Experts of a small language model: 3343 steps.
Below are experts of layer 5 (counted from 0) of a mixture-of-experts language model. Rows are named router (the router's row for the expert), gate (a neuron's input weights, with its number), up (a neuron's input weights, with its number), down (a neuron's output weights, with its number) and show model dimensions 0-223. Each number is 500 + 40 x the weight over its row's rms, rounded and kept within 0 to 999. Numbers have three digits each.
After each expert's rows: a language model's description of what the expert responds to. This comes from a sample of Wikipedia text that the model never trained on.

# expert 16
router:491510444519505522445508475499448499511529448527478490453465517512503473540462499517539524520564459463460562410530493533559507567486532482476531455479512475598452522529565510510517538473423486459444540554537420501504527492584469520499502477468547507486457550525544454546557430586562532482444513495500535558476460563398463547496558466443527519553547556461574532496511497558498472494503509473522550556486456535529539445497494543506568522551577510480528444513452432506485447465506466571564482524449595440493490505587515560464556549424494522519473475525476487513495523498525467493572511472521527482482533445466419489536472537539503448467492451446492573545499495528526505542528
gate1:572477594522528505499565525508536514498538524413519479486459559534427506506393527564522501530472540474474516461460485435447465487500506528567488500477466444511457523540472506519564479504478528583449574516477488503496476520487489527546503466482518541533451543531536529454445478514495456568499510468511547468572530515581483504460494529500532537519454529516447447500399560509481413404524464448443546468521566542467501497537518521524579498490476488432519591454481468478561467482470450510469461450466485513461488411567477428526454515494478456419564530515510492448531443568490573497530474455514477527474552478480467492466478536501515425465501514502521469504567470501442569459487
up1:460492563481501484569503551453529484492456497527513450457469474423568496474529522519506515475489440568577465565557486567503507543524527512477504563523501509499483504478494503453503531417454494526493467440508483513491485531476450452517520442462563503465474412495443525512509482543492575482526403481452488579479490507577493479596515539538578549496548498497572524543495409558481433479548468528485528485551540531563487435494578493465516484514598504472495463530484487505489480503536565423479512497482433540540539510516519553461421465554462520494425521514411562492497526535512517519489525534436428575522455469501515542489511551486453562527519564477473562470450485448511473549488
down1:517459517481507463568527426440513525523530552586464501442517481445578580495551461481476500475480400500531530453498556526567472471542532465542506427516530547547476529486504518452467503484481536526482535525478539501436514420513493523446529493428559549491482484504477546447532483496528561445520462575474508536532455507511528458538458470527600476504555496551477614461552463487489512499512523511509513512497551527546502481497509501473493484592544536439469494529461521464523412504525518533518449545542435485459598539467468498478473430517523526487433538539450421519509542539459490458453526426500454482521422509468508499570565485481482543522478453531421429449445541514496503496534
gate2:533494509459506564522529480445494535485504392531499465508521487430517506548533480462523514472492401535496519542435557506483541480517482506488561518489590491504434466535502509508491517533464497566522506479519403457515419495463473448516535471537508472524549513511500492590492523542504486577479520561495436542533535471546502524555530487420588475463526440429476460498441552551507499505514535473519544557522531527452502487496486492597555473467549573488536496513473479479515550513492426454463549540443511509546522552461523467494507566534472477555554499521489557559498427448549491510512493461512538546504440632452476504570489547566505461494413515509575489469542553534492469534533
up2:483510529508556555451533485447440430489485498540484480472494456532539490541485477508484451484544518418430527518548462552522525467426512551535486458492525479452516548578455487463500593481461524474511440473496482461496419507517474460496514565534594433420465499469489445495468518452532525516444599513467499493474574531490586516494538459506455522476577429467438506437495532538541513495538508547459521498532462446449438507458512521508480505545450484531459544480498551485493520473483561504492526499561532497544492411510432524572429504434441570537477483554537481566457545571488487576522488478522445441459499539470480502517500479480470474459518448557563483502457501485480432562457
down2:573489479452516549468652456468528389492504464445470562478527369528518525524486444506537535545473477516518501505537529543463486471495537489528570496506470470517543505538444477469512550500456523504499512486482486548514451602517430515485526557498480524547504484494488545521491504507503497441445546437534504525456507503519470511499518576519585471492517526526453493426466443529478466476575514430486513482512535465472423540448473472492510556485501480564554553502452510468471526430523457511518523543504496459533503525517406530532464511448501508555468493540564547524557493556454530586512469537456477539453509577415477497487554469439530512501564540603550540499503538492515504472482
gate3:480479552459517515557490503488523554486453422508529512535503472531444556459494487482531528457469556456501524500487561543405493553543566520479459426494559504495447468452572489483556509522503491539496521472506530500495445543544393464498515483526548483504471580519453492474464462460379477444550409512519486490510499520451563501459518502472494479498515524575487424555493512491443523482527490438537493518502465493499460450584467517558474501511414469482482445507515499473496559493585545474476439519476535550497580496528479435542430496484552532474530460534439525500536442533545477478561552501478459521480414494448566515432452574492539481530543452553486510498528459478580557545495
up3:467400440425471503519535530478478445476489529494523600526509418477500487489474461477577568421463470458505442505461562485470540494550532483480490444522513466465492495520564477505505492535531524530426510520556495462440484504494482480544609481470465576444545448476492471501551444458468484517572507549514454500468457523475479502523538496545492463439483548627463449549422498485430456488492457481476569537557490488511541444493494475477528565426515499475514428467435518499462468459425510467474473490524510557531522458448488502446451528430536515505497510561459502458496443540543481461451502564508517463454501450449485480458468478494445466490523475529580507477491429457495577473504
down3:555501518500538464486551500479517538497484590474568483482575492528487505478459514546459486500453495504528474487490466515454513541553488437456442519511483463502496530501513506442511532558482530542507464554467501439592578469453463453443525477532503536525479535390459490520565463491536426571564494512460464460441483522453519488494534529491493534497537570467481519463492502464417484555486427491496528555501444523483493554499542498407482483517449503543500382489447546562492545540541450510509515497524531499493451469451456438490472443431477491530543397512442445470463497544571524498518583466545551543463485528529535553484490512505404535485513473455468499438413447503499561543478
Description: Title-internal function words. Prepositions, verbs and function words inside song, album and episode titles, such as With Love, Love Is, More Real.

# expert 41
router:451518454587501563523498557509498528487498458447471561506538519510428467525499600507504425466547502482436537506476516529453395474598479504590504507524505478473505448561540505553453450454566514440537498432552559462521497531554529528487467489507445565508539552487473535539443521538492558474459469386484543515424501452492522466496479435464459457463514446470447459566457530471475446509484485504497517532541477506501464502511432484523526497470467488515545478481462581457513464523461491571475488495463468469511486487476474531501485493529554560537601524479497537507553517472558478465546526523438520525589524557489466498507507426470504534479496524490404551455555465558521535469457
gate1:474500589522460552583482550529514446464582517536532457455549563477467498527512576493513528506487518427518506480490524483501447486483475410451500509532474439464550454492477494501518575472402510561444508450482479475529466479471495509501542476590493432482493460488489483463449504462458530504517465472441538502501441446448529501403510498570493519462479454525415491480514555484478511504449540473523486527535534472500485455437548512425543474532442500521540509493443386565533500441536517521537536416479500476467531492480504427563473518528497531614424537474448512532440511530472453495439523494481468503506417476470447495529501520564508451489531537530477486591487521446454538506502
up1:470531415539478448414538409491494505490424464477521474503506486491534510430462460522481482512478489414418498520489483429501517521497449518469494495455519521511489531416508494463554462465567521486469395522512451511541534519439438503495438479479476528525466437498514536524512452513504527548557494486467455497453510535548448462508438454422519465501534494480521520502498483522556527445450465503521470450520496511517448510531555560528461486423565478499459508525467515436442517470543508466504404472529508514553472479529555524473450521490562502427494454519555527485514492499559483522641469551532517439445548498478441513482514477559497487410517526567454491506444516505505359504523
down1:502523439505483500526429454430577469559456492508510540510501469513552532464447519490505531519555403441494485459479505431508499469484537466436571456474501477526467519419488525452529426550429486526560491490505502508514484439539597496459481531514578485463500529565431462572473478513418547494556482506503504538461579446506484441543551471508523542468481432438442563484524500517527506499495532534461550507462492509436487546511494460419382467423460581532493475495527515500466456507466477488480471487529523492503422541552446533513516528563477478498546551494463508476441465479571548537553473473495552492537569439519514472499540532524460438502461583471513514524533491455498517516444
gate2:535554584541479465510468501557475540474433555466494484454456501446522464544574524478517513609537510479544536546503559611499531487496513463571517439531457572449470503546516516462549473539520492530458520497501602514537548506553515460513575538476502619525531514579479516452417439509442451512519497469458516521422494420420540556452531486440532472504553506511497526483527459496510543480473562488421482478450488508450439559485464511523535498487541465500510509496503534513543498452470500472477577537463569563519465472477577515535480503486509461531487529530463459486512510464470539487524464487466501434463477498500521552479478528536588559488437481414479531484521511451495521542541
up2:475540554519496528539562533561486507487487559518460459538467482518497507508488491459436497490488493467541536561515541505524483483477469475512562547535493481450499544494508473520571521559530511513387450591508481529513592492519538500483497578505472527465584525460455427476543468532547535494477477476503522527521530500500472583509394540559551584504541412508555463493486491539496514510510488502535455524485453483460493501517450479507537465509469504571549523496518484437461496519397458549521470565507464510520475463566553510499480533541464471534491505520441517557580485450538445426462494442471426406453532543438471436556439466499516436467528459564523552483566532467514536513427
down2:570536478440578513532482453529542532462592443490449550527460548477472579482513464389439499491519494475472506526467506482440554460474509509545513532445491497436565554568490525501465491546475542513447416533483461494460434455516466472547541507492489426476522575492490556527462457529504629454524430522518533511520500486550458483543440576509499517481475540495538443462529574498527461573524507530575545498469455520518449483513556448495506508440475569470544510474480463556451484522520541495511477515524451499490447456505482430509512489511455517530516538510493443509474410473408432502507464460491535512558558470470503556432487461471482498545540482536475438509453491517562502471504
gate3:536497532493539499521532469467562502487609525487519502543483498439394493493496534442542475466583562482435491505512503430441546495459518433520476461495512528453499506512471520496588479548444543461484517464456499514451463462510509573456507526520471537553449513576536431548517514522495454441518527531566575547488551507494521532475489491507481536528449521478517475578576427485445514453485481577452465414555538464514546532441483479471549438467487541503498530530529514569551499491405470429432419485529485483471484505520427463433401586506547510487476548543488492482470471485487443512523496481478518465535534461519507512507404525480536502401510495517489476470487498514499494556519
up3:507463468499550580486493486537460508508533483484515526515470451484543554466528523491513540516524530469490443449530446479476487465458554462495499424511608518509463498473482479457537518582477541451584463565474499498471462497517567556529445538436508485518480551522486490502511510509540567459497516538512555533512556439496429550462500442520434559538416460503465483461539528440524478473516452488574487475501495589487453460476534498495477413530548520586562588513484443542475513515479465513460526516476495469462435485473523482601549535564479463470448479536497453497505522454559483485452452537565517457591483434488490527453490508475522530504496498441534484453481516475413510367507
down3:503525544537470539474463528515551492464518478458426458472467552547539513511537462497580551590484417468510460512462488507507541463501462428495461484538508464466478490458489483479476413482621511514481518490559534505566471551536456458501445482501432510525566504491488497488500517521544489525515512446452463473522539414451517530567435469457519496482548470547458512496471568534522570473491494429582522559532502513508500527474485470450472534471523589539492490486517587464438561486556532541580483473469531519564420534514482475488540533598510492519516505462443544445528563462488616554511456536550483507456518504488560496528468471518481517593493502509501583552523530463493498482460
Description: Digits in numbers. Single digits and short numerals, especially the last digit of years after 201 or 199, plus decimals and measurements.

# expert 32
router:564463488475469529419461499492484490568579445488551555533517493483538485456531635503462572511462444451495511492544487517519456497494573519471505510498521482461469461435510495541525540529545505430516585599525478577405553486493458542510468489492505436541489483492464484504466486558612501511493491459442506499468510503514509509487518477464437481538537550537481484502498487436512483541534481488500550483497507531546492535481517477508464491507497530474507513418520509542550520568534508470435457559499523531449489487499498550444545495487516549483578504515497448428524512522509502521518500502441445474454408508524473559572476434471477539432464501495450551527635443504571537408539
gate1:485438468495578537497416524512559472466484525509488493495526506432537542511538551557483501471475565503522543489507535448493535515535477535442393518457523490548446487527514460497500481388434461499452462462516463512506519500489468479517537491468532434445551452471475450485539485418534541442619565535529544505436529527474566483524518511473450471504446490499482461468576502444485466485494465491487462467590544497445572476494546453446509502530515473522455479444543496554427512484470544522461545488433536504560505539528519476581517517517420516465507461432456495503495525508463526504402436583544462453502550525492535521462464489515519523500563509423534505504513537539521395497483
up1:452529521556490464492575520457472516497544539488501506536542510500522453486595472549448433532431485498535491503481510567459476448471508459478565512561492472470479439477465411468514523504481445486495526562508538489481502504496551450498543576513487512530512527533456465554554433527445507521549501435417528462511482515429455479443491480508447555362483461534492541533471502443541478507500453576487489520451559535556410505554495527496496587483524540547533513575519477471507533461475569462544462545495504543498485496543510484545451575507512484435525461449542441490448516522439513480515480553490502491431492467462551484506481478455477483584407503524498550550587524504483520459568
down1:501574514539552474485474501498502571453463489497550512491524550538496475546496416504486478510490597569521474512516496513534486508463546516497491517448454580493457527549475509464460447574501486526491520491477494516529535563487514464433566508436466547510542484553482497594541491545469420546457543556510611533555526509467467425495560493494518441448475544470486480519498422495554434541403511557528513443504509503505479494490464396437506467563492463545560491509563539473561492493439494515474501514534459540469426560479518542531479553505508497489488497562465572457438460511535486551518521535512512504462525371530524488499488488545538491492484514393492497465444546485515525560472
gate2:530522494533466449470529502433447489512428599566470485473518510509445494494511468558518539483474539502476530493498539476545429465448449559539585516528438516501526559506471460464518524536541568493457466426507462534524430506476535515452460428438452470511472526548457503511565565474503529559516499560460474564505506515498523499480506459535445512480548458421554482454578507509603463493550444504467532502434512524462476492500520541559451462520534519591529538504521457483473523430513460453524553545494533496583481532516458510511415536439488437479514440512445533473520540539449533479491512502505478483476473397460544560508459496443526470522558468482556441454538557487485539489428
up2:509526516505518525484455451450527580578486462479468512466467484520499476539432530486566485479567502527466449496535585505492587506512555457489485493474500541510435496532474594502491481493586466479437515527453470437456553416411488433517526469532478483492485500526433472515554488549472474457527523562506493554509529499522519426493557508504526468527492467388526492514519482538403475518493542467497470493492576491491533528555447480495540505451482433452494495428465486524564459564463454422442516548470536505461455548451475556495452436468516522558467482478478490549478480525568494555527472553526531470472488498539465516470456529509485555510456561553516453591550471415552496484437
down2:516496541488461507572515486533479514523501471487599542446499550502449535496457500551511515521503546564529500522404562438502473507450502564487512449509458450467534536488480461446472499487500536479440443449461556501463480465477508573541495492518449487565539437492450446502507457458493510453479539542556459535466506518468514472416440439419430529502491545552491501525467489486535467551549536476491572512493597538461528460535593528401466482490447510542543547541540442449412500513539559499584526454418516515438530477455526497480492509458442527483533523470523502484500547488502480535534499543493460512529543488451511472482508409480521472497546445559471471431422540488456511556451
gate3:489513557423454571506472490423453477520512515518504442467503464489547564520500518552421513491519523474609506507480577407461558515458499500548505487502502500464480539544492536593504450569419543472526527514464522457500516517508491524483543527498506506542532565517543487425492433441558489443471512514527535483517441551468517484527544547478543505553469489510490523453566475441467577529521501491463488469502453468461505560454527564493487463561468482465513451515570533464491558534457407529477504507444475518516542515515532585481532474469487575392496419448429572458538510574441526479508509530440511531513487463533539442518501592475532550553517507505501460520537476503562486482484
up3:462482479476528501555497511504505478501519512438451529522531538474479436486510467614524545481542557534476513538516457519501529549534493467462450485473536512484436457437487446475488474418538508587551558497483461482589411445543519526512521511577419483531558558557433478500547451509538492490455530510428518525485561490533484515496535480479533500502443512505405492419511386442446500435517498448560547510536512495549511458512476559549522466510485450489446536481510569479471475469461495486501441528428489518540467456520495453497459490522480488537432479428520499491469513497487515425449486541474510456422481532484562510505492479529595410440429538578478502485523490492510549528464
down3:462464449554504504485465476470473434543455498515466516526460451519537466543489493459395460483481481523458390482484467511534497539499474428540526567465526510507512409443500510511479555479486542442438451502526534502531421492485464539543498556442474499521544423432501465440498495507435477549504485496508612487547453511472488577532427546447558522499504495493492465491432541465463484526453523456494568564506573482483520495379469482549460512550550445504524513494482480456526498455483527548529549476529538526435471547571462496489482467522526525488492534455509487433531520546483537567448494530539596479505509477434535520505459470549572505493475513562492498512519490627473506477486
Description: Common prepositions. Prepositions in running prose such as in, of, to, on, during, among, linking nouns or verbs to phrases.

# expert 0
router:488535491529526505527550461529520549549462483527457426459485496466476457580469544543487547569553446504452527481479560526515545548584489449475495437534566433493550527568524450549512567442426437528451473549526512458558530525479559525510525520498495538468476427520481462466530441487528491512501508487465461511576410497516539517529531538577533499486504527464550504541425526520463476484477526481530446575538599500444534477499479518447538475560498401447569512559489459502492529407461484474481499565493537415592505522563519486548493522467488505470492493486484511497484543504497511459508460456558521481476590463490518523454543539544519463484546510481458487456537465433489459518431
gate1:572493562525472518492500533569433514436453474473506495584515514549518543489417500557529467464480456531500475445582445473647499443501505452569466499512475450434555473452510426514517502506588437432533502482498470516438460537525480484598509514488503483443465502487532431466498493519482522447450507527416534542494518453583458513534527519483562472497475468454523524517458540527547481424520489463511555522454514459489492476505486501538591480489454434461548552448434498466501473526495466492595458583470513530487466478537465472458502565498560484538448481471549448500523492480485456565564524529517496464442484528512520502484530473550519517467481452459453530487497469559500551471482
up1:481448579508567467497497590469562494421456474511469498472454510520472522487536514484489496475524536514467504466509604462449468489488524499468572502493494511479506485522515547529396512470470426542468482517473547485482472499507455434389517549514497525561500552480473453505484508526442494505572409454551520512479535527440518489436552497427485418412531478477478440540487475475463499575498573546478507453540463456516382542494508474470408463482563489498528513510521500566493465473473418509465460562535475507478526454522497500494495509480508476516538541526472505525416419445552576485516404494453562473515513475497436528509477538520485520524484549471516468491496551570568476501519
down1:501553470473536464517491539398500452497576504459484554429473439469467453558635498485547504474567461510468456505515469498504457507422494509537495507480452473479494484499492540484516487490525447493474475529528436509569532514512535461498475465609511511495555490522447521435489479533515475526572534491486530502443505531502519502492453529586502509395479577478516502527517499503473535572452511549498496497505435471480495521502458476442503502507604481498547446514550522587517550493548520468481540465493503476576492493450495579504468479568492435435537492489464485530490451500552521490518539500446489471472434540511498556515444497407436548498431506466570511517531510387548517401520
gate2:504537519506539574531550539539525515455489508535558505491570457389504468495464538511537488487531542494513524621489469499487524567533478499517500493561551419497506520519546508505511520459443517481530458489516440493499486513529528515513445499452483497494489461513441507485546553486492456499473510476489489490514513552582494487495570443483584415485509500462412513425475475531484506531475546491539493493457548483449491526461564444492561531478434542448484504522575457504452576437512491532460461484390503530491496503520515437552521499552528458430567437512475585502496456555567503475508510552443598503554462482479500472470519533604562456544526470475431465469462590505519494551479
up2:488456472484570491444445527483486452564467637460514388446475524525484476507487451514484469481530502558491556507450511510481503511497489492544488534442522434499544515472563472502454522501504477453533482522518509473492456494505530541493532545536530512517428471468494495508521450508494504591500567498521509469537548545457545534583487531494543460445462465461511468459509419500525555504487410482530461464494496546408511454567499483480566496476435589524522498513510499534477479530565470404456460455512444487555485531513532461493464458555490498555550493481454510485455572567549509495496448451609522434487495488510487480552545448448510543564634506501510503468497553517500474544544
down2:469488541475526473506465536525478414514503523532423477533521523459556534574542455535520447458488539535595526536501418549473563556488441493486517522557470521542503506470538490519433510501495458494461505510503536523463461535456461403527582499494484510490567525392463508535522536449451466501552433510496531500517503459400487529531486502484497489475522487421496480457497472449466489511464453441552470484438511553475525517438579496471565490377503509401529470517497476526448452519558496503496568445517515477587510541482499532517494464415499449565498526476489513522509490527535507517450431573545522536525485551483492536499483546479553511515485488462508471386511524528501576569512
gate3:497549492431544539410481595489467474474538465553494489461536458522581495510522491558488542442460510524471469484568543540513526494543501457554449530485416477492499528454442514506507459470490509484516470557500584512420522531567512422491453557545469460431497521519462469545454562508500537528471495476487496522421426492479497499509492535547465525516531491509503509529428475485575487516510508511519487489452484489440526524424468592498476461492526493518578497508508431477536493467538556535368468508513532435479469408544466525494481539482515459432507538519525451540566504433522490478552521518491554522532436418519506466503490524457476503504513521488480540470450442510367490461425
up3:512477526468534522422565505443502524571482468580495486473488511526414524507553452561470522573479570500510475465503567530452545493482521517500536549459475460483557562483495536620526507449507414556618508431504520568478471511460458473438452490522504556552461478560544509473423499508496516504427481439485506494503500469480548483471518462500548547491536496463517532522469485525475483518487446485397515467513475471496560503499535483504532496493509461545509462451513565413484607483453559472581513491532469528470499504470461521509509516435473537503492474467473539462457430392543530427547467451524474519508495482489476508525480477563461525537494530509560502477441559496447407512509
down3:502481551492478499541478529507485501467488590450513543564506512501482512475549468404531550461427439548504571485529478529453394473492558449509532490468608490520515412557473522493531564482525442514508549477536531508517463465494514504537507445440521455408501521445535493417506531465460433507547489495449526477478525526422474481532531486459500516476482475490495524457470516483548513444447457546524459507530487470494541499492565532481498450453500497495472422441525469479569434507478503550486361508466434452516474565529492505554523520515451499546545560432456490505393486423487489513474516448442490460525475533437489465546484517498472429504516479513512527497426468464555479447491
Description: Proper-name first syllables. First word-piece of surnames and place names after a capital or initial, such as Le, Del, Ch-auvel, Cass-inga.

# expert 13
router:543496491499482499440533485531545462464573451519490513507451504526475589481540501479555538523512517486489528484495514502481500473450533497502471463497546579478474445504480510486534437468444497513504402535534588479512534450495480487479529492531544396495578485533539431503464500545523493474552439503508587515519553471504530474536544435510565595462474514540503514506564488465444472499469518566482448412467494543486491484516467424456566505474503518471437599532463427492497573501436484512449457541430493523501490492461478454509585456450525399543475545510460502526462458510452514497519522542547486510574487476483464437533570552426584511488504515491465416486484487520558518493430
gate0:533521539503452547530532484502497501538499500466503530526542448488536525616522531541434526471507561514481511498463529446492522493509574528526478518459549427546621507508466435494463619450475510543500484540489591487445515489505514433404490531532589518521488487509463475543476520462472510524444500559483500497521511477501521489526479516486479526547506512507473475501453520410576579508556493476461491548489466592574467490537537458456544484511468487505468473520459473537504479564482487521480435488619509500444467472478493523452495470478495596565509479437520523530442489506563549547493505515548573428495497534511524452443439476501494423440498491474504456607507560472513504526516
up0:523481558467478515453536513504557523508515462460502534479486458533538473600538477611501508513539496541470527505507484530486480484506553519516488431428514547593527527475514495547533490526407504486477436497513520500468522495550498441517449546553496468540500515405546482530570484432465448592495417510530514515524448534504491539547497528495525570502539549475560428550438490477605486449455475487440489527484539471522536485552518516508469554432495499549528514544468478525502511476568443498458530466505515515511506480497489568495558492479519502521464488474488533539492492499506568443462532520526526518475469553447549470402495487427619543533421568434460554508539526526463558503584
down0:486541526551475584523463404503479490541545474531408516503535459504462546527500488491521522486519499434562479471493572551489488480491528435561438499497528508526511485495539486543493503564535453546476537501554514450552492478524536463535469495517504539466437524498591419488549511525518469457432465476464440521512489431572538518528508548503514570542475561488518498534445525464578483438492535427485497488568499489476548526515488508425486486524470527505516539469431527481442442548514524475506543517573595574511556512551471538480527473479442547521492480497526445502448412525534486504477483464542521480513507511586545443600508562435532439462537458423466414482508452484492441472493
gate1:484461502535500480544461449519451481480515474548507470445533474553453450548457516530588483439522497535399485514443469486447513524514496526479492512503512469539500509475522567494609472472513465489460467476539505478533455473505486538494563481495469493519488446476563517447519483495456508539503536461567495518553470456526460481581489619562592447480495515555485554486584595508516529519473512552552492545481515447494480524475557514469477542509595536506485516486534425536477499496467473429419532544515538473544588490458528534410447552578482464489511521526524477409498533490443460489543503534517474476456504510558476538519539476446553499493493543481500485533609545501578510539448
up1:531518526449536538555538524469469519498423527504509441443481462509416514512453577477470514483526594514488536469499492485488486449510532548494548502439507459485473507462474517501535431469394544497532502443442505460492523460571587559518443546505512478522536516469476435515523506479514417548514504430439436481503466444523553495481511508561500463515474509510494430491439489500555447507510501497532434409454508556460497476538426487519423473478562547477488490415548506531490422585480529545516500437535430533479490500528538474397480471431499517436480490495485561524474417577502530578464541534489436501522477495529489452571478444500476459462454463498481507476534511497496522473451
down1:522471509479516516524525519594437504590551447436542490505480553451454530491483481445435579436544510538466473538517557507456491432527525577461526534513542485504492516514512428401474480485460520514541550459446486524491497467498500550463472532524579569541495503518460433502452532422479526464569556494437548496468497571523464530512507450545471565451449511494500478527439498492543464506502474497475541489494482524510532437559466555511518479558500464502481450472464448441577498541479556572513478490488525472481488528507460518479463434473542543477500522547431498502541460458467487460638466483481461512452566539542447484510491420538488481511509563587567528537461504515528431493493
gate2:481505509507452485507515516496540514554497514463498452490548469551488600520521514467531500531504406497548466525514489462489514521446529570536557472440506550522438561520510420456541544521513506520548431494485440462460544462507540493514510486481532518454530584542451554432568524489521485493450434559532510533474506471486497506437516541503413503480513490495504511474454417493443480469492523544616430477536507500497574457474543531572465473499459510505511462519516492572489525502414414603560546518479483433584561503554544542496473484439500546561485535501535522518571484479474508508546492463527453536499520513581517506463537512494462521415458426532502462466444468518570541539522
up2:514496425524460493501451435483500521587514506458482513523464546537467504484459490512493525482472482504496484469508533485520473463476481449490569520523477521488409503524507491504506484517544498504470510457515506434478550443442526443496551563588534529475482502558494561478491405509432497481509446577475459493507529477453494480601474523534445470502484463522466532471501443499543427480439472532519509498537493470530520559571482472543507490418480516476529549403465442463487618441476516488508522615498549481525530361460509472479495437479532513481529557468492522458594474474526505567602548530543534489470425456576485514446491534556477519475461463478522516469480453489552488474503
down2:545473522527538532462533475455470515505503540466448555620460496501531548512451450392490508485446511546448428507554459492490511441547495489517509557531481516518443554507522471543492493505543496381480494513482472468493524471565473521609569552417613516502535505541458460516527493573486446496528498464519611485516577571447431485536473494587555564473535451496481488467535428527504506550470484510487523440536487456477460476517534510532497490503493542478488519497463513482508544520552456498467492438517462531509487502497458502502498473544435524490556434480487570435482516492544517557479514458568449484594505499495545559497462467544473570494545493572469494487504471474475437487499
Description: Common nouns, verb forms. Ordinary nouns and participles in running prose, often plural endings after a word stem, such as use, number, stri-pes, found.

# expert 30
router:547531502477447517460520469534540428493557436459541479517457544454490490489464473482461482497493547539480520533470489510458531518452446545518446476554458579521477453569439519514518490499464491512572378475543491533477567472442456524498476514496504451462560530469495389454454498500500471416492449508519568497510544511528501519513444423499544542374462492511566511485560470488454499508482521441469483415525492476437501531522486500499450555527487482495465539429486479511517504503422514516490431476529405413438568463435461493464514458503514523512560563510509523502423531536478451419526531530560487562513481512505480453485533529500556454462449544452462468505433496505516485494440
gate1:386545474510539477482519546467418485471522520552522462472531504479463464489539544465518522515496445489485521536474523549504487468478512458537556466467552559469635504495530449442508499464481422483474445497543477519535451421541503527475531485548518540514464549502492511505451554503592454474499480559447465522407543436436470471475520598508485519460512463530530507476521468521477513502459492447530508492509574491403495468577458465521550430501601525483500477584431521513472482511566484523491517461476532466520477519550562528453506503517496439524542501515529505515450510483448510444544455491571525501477475475499472523455366585479542461439533468451528531499469498488507454501459
up1:503518516501469494523531438473470553540551516413515493502437509521541526476584471459503503486477492528578492478543528451411503515490467549441491489469527452448535498512550488480502492583493475473491488510489520501542584454502460455495494533526474496537489495544472457486494464447482499470461501483461557480574412583538476510461480512505498531507520526490488437474492477465442511547497601520456462558505473534527558467546475445495506451475504450502560493460509450462488505490495456363572464410413536546559553381485487472528477467469494508473545560527497447482510447481503492527542513482463494506427487475503533427476516513426562559492441493527508455536497609546570512453434
down1:542533499509553503446494454489456436512511473378515485493511502507533538456518505440510575514541481467430471517495496510547463532528527494504466498522460456495457482464503451499499485547490515599437579481502490466514501440516491377500578517497479465488477517550456456490500583496525520503492528491425451505451473529518527504489520487512525506447568541506459550585495513554481461449494473493511492529488454455484515543529436494520483445428596520550513488555461569506444472520508536441529562547469535462518524514471520470546536579527592491569471503444483599565502545489460529468468378508486490451513483537554512439453496512501470582489540416472472448495490507535559525504552
gate2:482510486460497446517467416502419525441485405520472467465480450499483525484504469551401502467468492468541519581508478538480500522514471524565472496455517556481468456522473552472579530508457516465496511511542491518480542498484453530529563526466519417507483465548511525528515503491487587411561550497500535535519506526565475519541533528537518486476425535489475446560497511525437490460464528423547532531468562448463483488496490438498498427526433498467463516545525515456421456446588514460509369519431516571443543484496545518486475550539573526548507493448490471487457529448541566565446534532488463517459541588471465520514510498544519466520494523431554547564508506495474534518484
up2:446534485541442519439568562529490527469513492479520503448479516471444517548457505509504549502421507512436457444500547466550518423500493589540453499448526503412567463453410458486502476491506505528525452513533477495513447515514475414426544566447517602494535539427413551529542477547473480506475458516506502597455482514530505517582487537463463565450561503561512474533566541483509500605471516505541472466466510505528465503474511509548435444522544494551484534458496544568487486472482471519542456522467449458559522474541479557515517451575488468536528488483479538461450429520549559456461503547460500564480490480547480551534552445532453479476467498457547504493531496508506490460507
down2:562494486489519459478427473539601557456465481449479488429491487517475580565501564488548457554541472485475468453472556530489516593530509520422520498502459483461578490529535463470520508459492466604435548511504532525498574525526463505466484505514508470473561555553496456505464463472430503508536513519500472497460629498491529539469473501569464463464473493483543450488459491472590565482493493517485405488408483519509516492484530520477407496559481477475475537541460505465526466496477491505486489518518540447570508486480502511494516470432493586463486520498496468446532427487482457505494476448596507480488455455449555531449471524474431424491533511519556522529440496458508599532530
gate3:538497485460481487455522553460515456438452452505508533482545479471517493537480542498459465476497511561488453490549499511488453463505473461497534490519545577529517482584583513498490487570530459569558527525510483554396450448462459463449504493499466460524529481439504474457552495450475505548539536527557616444417554541495513444561473488526504562451514492494439456473508539522558442528489513475451506478497447446446490512557503534468406490483469493557532510527486507442496510483458506483542524488555461450438517457500448515453494479493459523466464547497563503519473479502465524508452472424459441510504448498550435539593534488393512503528575490416518517526516479451383483481547
up3:439492498451544539530560487548536457555530484613473515456536448466500489527533486480470418505525470498490437533516511527501476489435457489521476479532497554573500475501503546475555492425570499541495504611529447509447478412453502494534570501477535550480479437553513459589468493503499492475523451455583554472516541488518490490515482512473533532468510501478535532516516498497488460518453529494515481508514475541432443495469472474401464537528475441492493562575506476466548556481409521511520446457546441469570575498501453484461418539555494455556579507475502533516526502433410497457500469511439560504442474504499456472561482471531499441519477419577482533492510481436454487521498
down3:544525534563547464553481504496436510459496587459474494575460519501434434491517495429465495547496456529515542509483479451466541518557504509436441594494476479440489466477534431492586555554448479464448471401478512436498427504504447504468522479484523524534472493516511526550495578449546533573442510510492453515524466461482515468537454479492470531537442532502508490490497462436518500529483490527520507537455519551520523511524522577529516494611546486493421503473564479508416464567500458510504458551452571493495524477577584472520575461569506520502450510509442481518550404524549489584470534461495458516499496522541507515447505516467488452555572522545503492522562514492500463520546
Description: Common subject nouns. Generic nouns for works, roles and periods after the, a or his, e.g. season, film, album, player, single, death.